Weights of a small mixture-of-experts language model, trained from scratch on English Wikipedia.
Size: 12 layers, width 512, vocabulary 45986, 125M parameters.
Experts: 12 experts in each of 11 layers, 288 SwiGLU neurons an expert, 2 picks a token, a shared expert of 576 neurons.
Below are experts of layer 6 (counted from 0) of a mixture-of-experts language model. Rows are named router (the router's row for the expert), gate (a neuron's input weights, with its number), up (a neuron's input weights, with its number), down (a neuron's output weights, with its number) and show model dimensions 128-255. Each number is 200 + 30 x the weight over its row's rms, rounded and kept within 0 to 999.
After each expert's rows: "comes before" lists some tokens at least twice as common just after its tokens as in all text. This comes from a sample of Wikipedia text that the model never trained on. Tokens count by the router's weight.

# expert 7
router,192,181,226,244,257,238,192,215,196,190,186,200,206,244,139,146,224,194,241,175,227,236,186,188,168,216,215,161,209,213,232,230,215,267,180,219,203,214,216,187,188,218,172,175,200,136,207,272,252,196,231,190,205,224,254,223,191,186,231,159,230,193,176,203,214,156,245,250,212,158,148,201,203,175,196,215,213,208,139,223,166,126,234,166,187,221,186,234,234,170,167,217,195,217,192,238,242,173,141,201,190,134,203,172,232,253,221,166,245,200,206,164,257,221,216,220,183,199,213,226,175,151,285,205,228,213,203,194
gate7,226,188,194,216,200,203,205,153,211,244,217,170,179,202,254,177,196,210,185,195,154,215,167,240,180,268,245,176,212,222,165,233,216,222,238,158,188,166,167,187,175,202,274,212,242,203,261,207,209,233,191,155,226,139,169,131,152,199,186,252,216,161,206,233,185,214,199,189,222,260,189,141,177,219,240,197,227,222,205,213,161,203,199,193,216,223,171,203,153,168,176,221,186,193,230,211,144,116,238,211,143,176,177,128,218,196,185,212,205,206,188,213,201,252,162,193,198,243,179,209,206,149,276,244,211,161,242,194
up7,153,186,254,179,255,194,242,186,207,228,135,170,242,148,190,225,188,189,151,233,185,213,232,214,225,221,250,228,228,202,228,225,189,203,197,193,171,247,194,212,219,172,219,179,180,147,176,252,169,185,173,185,194,152,243,210,204,248,256,184,183,237,190,216,249,201,219,254,183,235,175,158,187,249,227,202,213,194,220,221,210,168,174,172,192,183,167,171,161,197,254,181,137,199,259,210,219,177,202,232,210,265,198,212,260,165,204,174,189,148,161,137,232,228,184,197,132,245,215,192,238,174,191,193,150,221,210,195
down7,191,137,259,191,203,154,215,185,216,202,265,222,199,174,221,158,193,184,241,156,173,260,208,175,177,187,210,203,198,208,208,222,163,189,245,172,200,219,201,223,175,219,197,222,188,213,217,222,213,188,222,218,227,182,212,203,165,215,219,145,211,186,162,211,202,214,211,194,189,193,170,204,256,255,225,194,244,219,181,167,197,207,224,179,204,153,159,251,142,162,197,196,189,189,218,221,213,261,251,179,224,190,178,209,185,251,198,190,270,161,154,179,196,181,213,194,205,212,164,163,250,160,262,206,186,192,197,263
comes before: "1", "2", "9", "0", "8", "3"

# expert 6
router,213,176,211,286,180,198,181,184,169,233,196,232,144,171,178,253,194,177,196,269,186,217,229,232,180,195,243,210,204,194,225,258,192,170,164,232,202,210,179,195,241,140,185,220,173,206,162,169,203,208,189,202,173,203,185,237,214,205,188,182,201,187,179,139,222,219,194,234,249,241,225,272,198,189,183,257,230,214,194,195,202,198,274,241,167,186,161,193,248,161,222,179,239,209,190,191,215,127,162,208,203,217,230,187,197,137,241,200,195,187,241,183,178,241,170,184,224,191,205,189,206,189,193,220,179,229,175,207
gate2,210,178,303,210,203,203,195,210,196,145,198,207,183,154,183,216,238,195,182,248,156,201,186,179,188,160,192,189,209,224,209,196,134,227,252,157,163,148,193,143,167,200,262,185,222,188,167,214,221,229,212,182,178,216,194,266,227,198,147,193,190,180,207,199,162,223,183,171,188,223,193,202,172,195,194,223,202,159,159,195,207,204,208,221,182,202,192,241,143,209,238,212,197,195,207,232,211,196,240,228,230,211,193,157,171,204,130,222,201,210,239,193,191,202,183,165,102,171,179,179,214,190,186,227,202,228,259,227
up2,205,176,154,251,250,267,184,177,224,231,172,210,195,221,225,281,155,235,247,188,226,186,207,213,149,171,214,183,189,187,272,165,222,237,160,225,228,187,187,226,203,201,141,197,174,229,218,210,170,255,187,215,220,179,168,218,158,243,240,219,189,203,200,267,184,149,193,195,207,176,207,231,176,188,184,228,219,218,178,237,210,172,203,212,148,208,234,182,219,131,211,171,209,207,193,173,187,188,195,230,179,257,159,254,235,191,251,192,160,244,175,210,261,204,220,222,227,241,221,242,185,156,217,163,239,177,195,183
down2,219,166,175,182,203,213,186,180,177,235,238,236,259,246,159,171,257,227,233,157,124,164,198,262,173,188,168,170,192,204,198,208,216,181,159,237,182,181,184,155,198,231,233,151,232,211,190,208,215,175,135,232,167,223,217,226,190,224,209,216,214,259,181,209,204,184,218,123,208,207,183,192,221,178,194,191,146,199,201,212,195,215,224,223,168,172,191,179,148,202,214,202,227,215,202,193,236,204,221,167,198,223,219,214,180,146,192,173,145,227,232,237,221,190,157,236,162,211,261,226,197,170,204,208,195,213,225,205
comes before: "\n", "-", "|", "==", "The", "==="

# expert 1
router,187,168,188,189,127,198,221,205,124,218,184,176,173,214,209,228,172,149,224,229,220,161,179,210,174,208,200,204,200,214,199,195,194,169,173,223,208,160,164,171,245,174,183,201,244,197,196,126,213,194,211,179,243,171,247,210,206,216,209,197,179,232,189,214,164,247,248,135,261,171,122,205,221,218,198,241,168,179,197,163,224,147,201,177,263,219,221,166,190,215,186,152,169,247,165,165,230,199,190,191,199,169,220,179,194,235,240,209,223,200,184,231,191,221,185,161,175,192,222,184,209,147,157,177,176,186,217,181
gate5,217,249,238,243,211,181,207,206,262,199,201,225,246,220,232,231,219,213,170,159,195,202,217,226,180,250,171,201,164,210,179,197,222,185,178,175,207,198,146,192,240,239,222,204,205,226,252,198,204,227,199,205,261,159,241,159,163,255,123,253,191,197,198,172,122,181,172,225,234,222,199,169,228,193,196,234,208,211,181,230,235,163,210,188,239,268,236,211,222,200,159,213,212,187,171,179,193,190,173,184,228,247,183,165,191,175,206,246,188,248,245,147,183,182,216,145,184,242,196,197,212,237,201,228,227,254,219,215
up5,190,212,224,172,233,158,268,206,182,214,218,161,209,195,177,162,192,185,165,188,171,176,282,200,193,205,192,226,211,234,181,218,245,212,190,243,220,219,231,217,229,192,218,155,190,187,135,220,232,203,254,142,272,209,156,235,140,200,195,234,220,190,186,184,219,172,260,161,212,156,200,221,144,222,183,199,191,218,160,177,163,190,179,231,191,178,249,246,205,156,167,193,255,187,226,184,195,219,215,198,171,164,153,211,164,169,245,235,128,224,283,249,220,156,247,206,201,202,188,210,218,234,210,236,243,247,198,135
down5,188,209,201,205,271,172,264,215,223,228,241,145,184,192,191,179,148,201,199,233,228,155,213,243,213,232,232,180,205,194,166,186,234,199,221,224,208,167,237,243,208,153,181,201,166,176,226,218,202,272,169,115,194,191,227,224,175,207,191,251,187,208,219,186,225,200,209,232,168,163,164,201,154,213,182,165,226,253,206,139,188,214,211,234,184,203,166,151,191,194,229,228,234,211,230,166,174,217,262,200,119,106,219,215,237,195,259,191,195,206,165,227,195,194,199,180,199,159,208,271,242,172,257,162,185,215,235,193
comes before: "\n", " ", " The", " and", " He", " In"

# expert 0
router,169,141,189,215,178,177,200,179,170,201,205,175,182,214,170,215,264,214,222,191,237,213,172,214,241,140,217,190,182,216,153,159,186,174,179,186,197,222,143,171,199,222,205,143,191,177,235,199,213,216,163,151,192,228,222,223,214,182,139,204,202,159,173,262,211,205,179,181,180,177,205,191,225,161,194,215,189,222,195,180,193,232,162,217,229,199,248,179,184,198,172,211,209,167,184,177,247,206,134,210,178,200,154,196,262,221,186,230,170,207,195,228,152,197,191,205,252,251,226,252,239,178,176,175,117,209,204,186
gate7,189,167,221,154,173,176,191,198,178,202,188,247,210,218,210,184,191,157,150,200,179,267,208,230,224,224,218,229,237,223,229,235,221,188,210,203,232,184,147,165,200,180,202,207,220,187,181,153,202,197,199,177,181,185,277,182,189,238,201,124,235,246,215,160,201,184,213,230,163,223,192,198,155,189,214,188,193,210,153,136,212,157,246,172,181,193,222,182,246,204,119,195,200,250,221,186,205,193,247,231,184,180,196,224,191,250,170,140,205,190,179,219,234,180,173,230,255,200,249,151,179,198,194,262,213,217,197,233
up7,198,212,167,169,189,231,179,173,253,182,200,180,251,144,208,201,231,222,223,182,198,149,229,213,184,191,190,198,162,215,151,186,171,246,205,246,186,163,242,282,186,162,190,220,188,190,225,247,216,181,245,224,172,224,144,216,198,143,223,260,119,178,187,239,200,171,181,192,213,176,206,191,232,235,151,196,198,189,216,224,219,243,215,182,209,207,199,211,173,153,253,215,150,198,194,180,203,224,157,183,218,182,216,166,209,162,210,205,152,232,271,178,151,212,215,215,154,191,198,226,190,160,231,160,239,172,208,204
down7,191,140,161,117,213,252,152,180,257,187,177,173,188,222,169,215,235,218,230,240,203,147,205,212,269,227,202,200,209,236,146,241,170,216,183,195,194,234,167,225,193,179,209,245,185,194,217,165,168,216,211,164,249,205,228,247,170,219,248,202,129,225,195,239,178,172,199,156,216,107,171,247,238,210,186,217,150,206,224,204,194,185,164,187,118,149,245,251,232,253,177,167,207,201,207,212,222,219,187,258,214,230,174,187,161,183,217,155,173,199,216,166,244,229,191,193,235,185,204,170,173,197,221,221,227,202,140,235
comes before: " the", " a", " his", " to", " an", " that"

# expert 5
router,213,193,201,162,183,203,259,202,249,208,185,175,157,206,164,210,208,191,187,199,160,234,157,215,182,168,157,229,198,210,181,154,219,242,243,227,195,154,213,189,194,166,242,213,204,200,186,277,195,185,239,250,174,190,205,190,223,192,205,221,219,259,227,177,133,226,127,214,128,276,163,195,177,247,169,223,203,212,163,207,237,203,260,187,208,208,181,224,199,241,182,239,255,202,244,228,191,220,245,150,202,158,203,178,224,184,203,266,141,196,215,209,142,173,169,182,166,176,105,171,200,217,152,193,184,233,178,208
gate0,199,169,169,196,250,193,208,186,198,114,223,212,208,164,131,194,236,194,194,223,203,153,187,184,135,198,206,227,199,205,190,216,178,198,124,200,203,192,178,187,236,178,202,182,206,180,183,223,184,199,173,255,206,158,271,180,234,218,215,215,200,220,240,186,164,245,218,206,191,162,184,158,203,239,150,255,213,184,189,168,190,214,207,205,148,201,192,191,197,161,168,217,244,200,226,192,190,193,183,194,188,158,228,232,153,173,134,142,153,223,155,230,236,206,167,183,199,199,207,184,237,215,165,191,168,226,216,142
up0,227,216,180,205,166,225,290,201,125,249,151,246,247,169,169,162,223,231,228,182,155,181,166,177,169,214,263,186,186,172,193,246,226,220,217,236,168,252,191,171,225,196,191,218,205,189,256,170,254,193,183,214,217,210,225,188,209,172,198,238,252,274,201,235,184,177,234,189,201,140,277,180,157,191,261,190,223,174,212,197,175,202,194,234,196,160,204,191,232,199,198,167,166,226,256,174,171,216,182,151,194,201,189,194,223,155,213,273,211,194,197,197,206,209,252,196,177,125,217,203,197,186,194,156,113,212,166,164
down0,210,172,190,201,168,237,240,242,235,223,228,241,180,205,244,226,203,187,194,213,194,227,273,230,165,187,227,151,170,215,161,178,220,177,181,227,200,174,188,210,198,169,288,204,192,178,260,219,234,215,181,198,243,209,244,222,172,221,199,218,211,146,167,168,136,169,246,224,167,247,264,187,199,181,229,194,282,201,223,262,146,125,216,221,213,209,188,170,242,229,194,193,205,206,239,178,154,240,178,214,183,226,187,243,201,196,211,195,204,150,166,159,201,188,203,240,213,148,211,145,197,191,207,229,195,183,226,176
comes before: " of", ":", " in", " is", " was", " for"

# expert 9
router,259,226,190,206,192,215,183,234,234,161,225,237,193,159,267,200,158,213,157,188,233,215,216,177,190,184,138,206,166,186,217,272,169,133,244,179,195,190,196,218,177,204,223,146,230,235,205,197,208,197,208,175,178,154,183,170,171,209,230,220,241,220,223,161,254,171,189,204,140,206,226,222,218,192,207,210,183,215,174,215,196,148,200,171,182,226,160,192,247,196,210,150,176,226,175,258,193,190,264,222,215,233,214,265,191,227,273,183,232,209,205,260,258,190,212,209,197,206,236,229,179,168,232,245,206,186,230,176
gate2,204,177,257,196,237,202,188,227,170,216,204,184,182,240,148,166,221,167,212,290,204,224,209,167,225,163,172,295,219,233,308,232,212,185,204,231,164,167,163,181,193,193,192,216,147,179,247,199,197,209,233,138,206,183,175,223,221,208,241,236,186,190,199,266,190,158,225,217,189,249,183,179,188,217,177,223,179,169,198,245,191,201,186,185,232,183,216,210,202,212,192,204,199,187,203,173,205,225,192,234,263,223,165,188,212,217,216,164,190,217,199,148,225,161,156,172,138,206,191,139,138,247,226,187,230,207,212,172
up2,217,207,184,250,180,169,166,199,212,187,190,229,198,220,260,242,153,223,227,207,199,190,174,240,180,233,215,159,172,203,152,225,184,188,152,242,195,191,232,176,255,207,241,185,208,186,200,175,208,216,210,203,177,204,180,196,205,197,231,176,221,204,164,169,224,231,214,209,186,200,209,173,127,179,165,188,210,185,190,205,175,164,151,210,211,230,197,156,221,183,148,164,219,228,230,216,150,202,223,156,204,175,228,224,150,215,158,206,219,214,181,230,201,176,179,159,210,196,185,150,212,209,188,210,194,253,199,240
down2,194,204,230,218,205,208,205,200,186,221,261,192,201,168,154,222,216,186,194,182,148,201,195,233,184,199,206,224,199,226,166,218,214,231,234,264,199,174,200,229,216,207,237,167,188,230,253,164,253,222,242,195,192,176,233,220,191,236,176,190,202,218,197,236,203,192,184,134,272,207,282,209,213,171,228,212,217,229,169,195,217,166,226,232,203,157,204,152,215,208,192,196,242,230,211,175,184,235,237,210,205,198,192,199,213,218,177,188,169,157,227,215,237,179,190,143,262,226,264,243,217,226,232,246,176,168,194,196
comes before: "0", " |", "5", "3", "4", "6"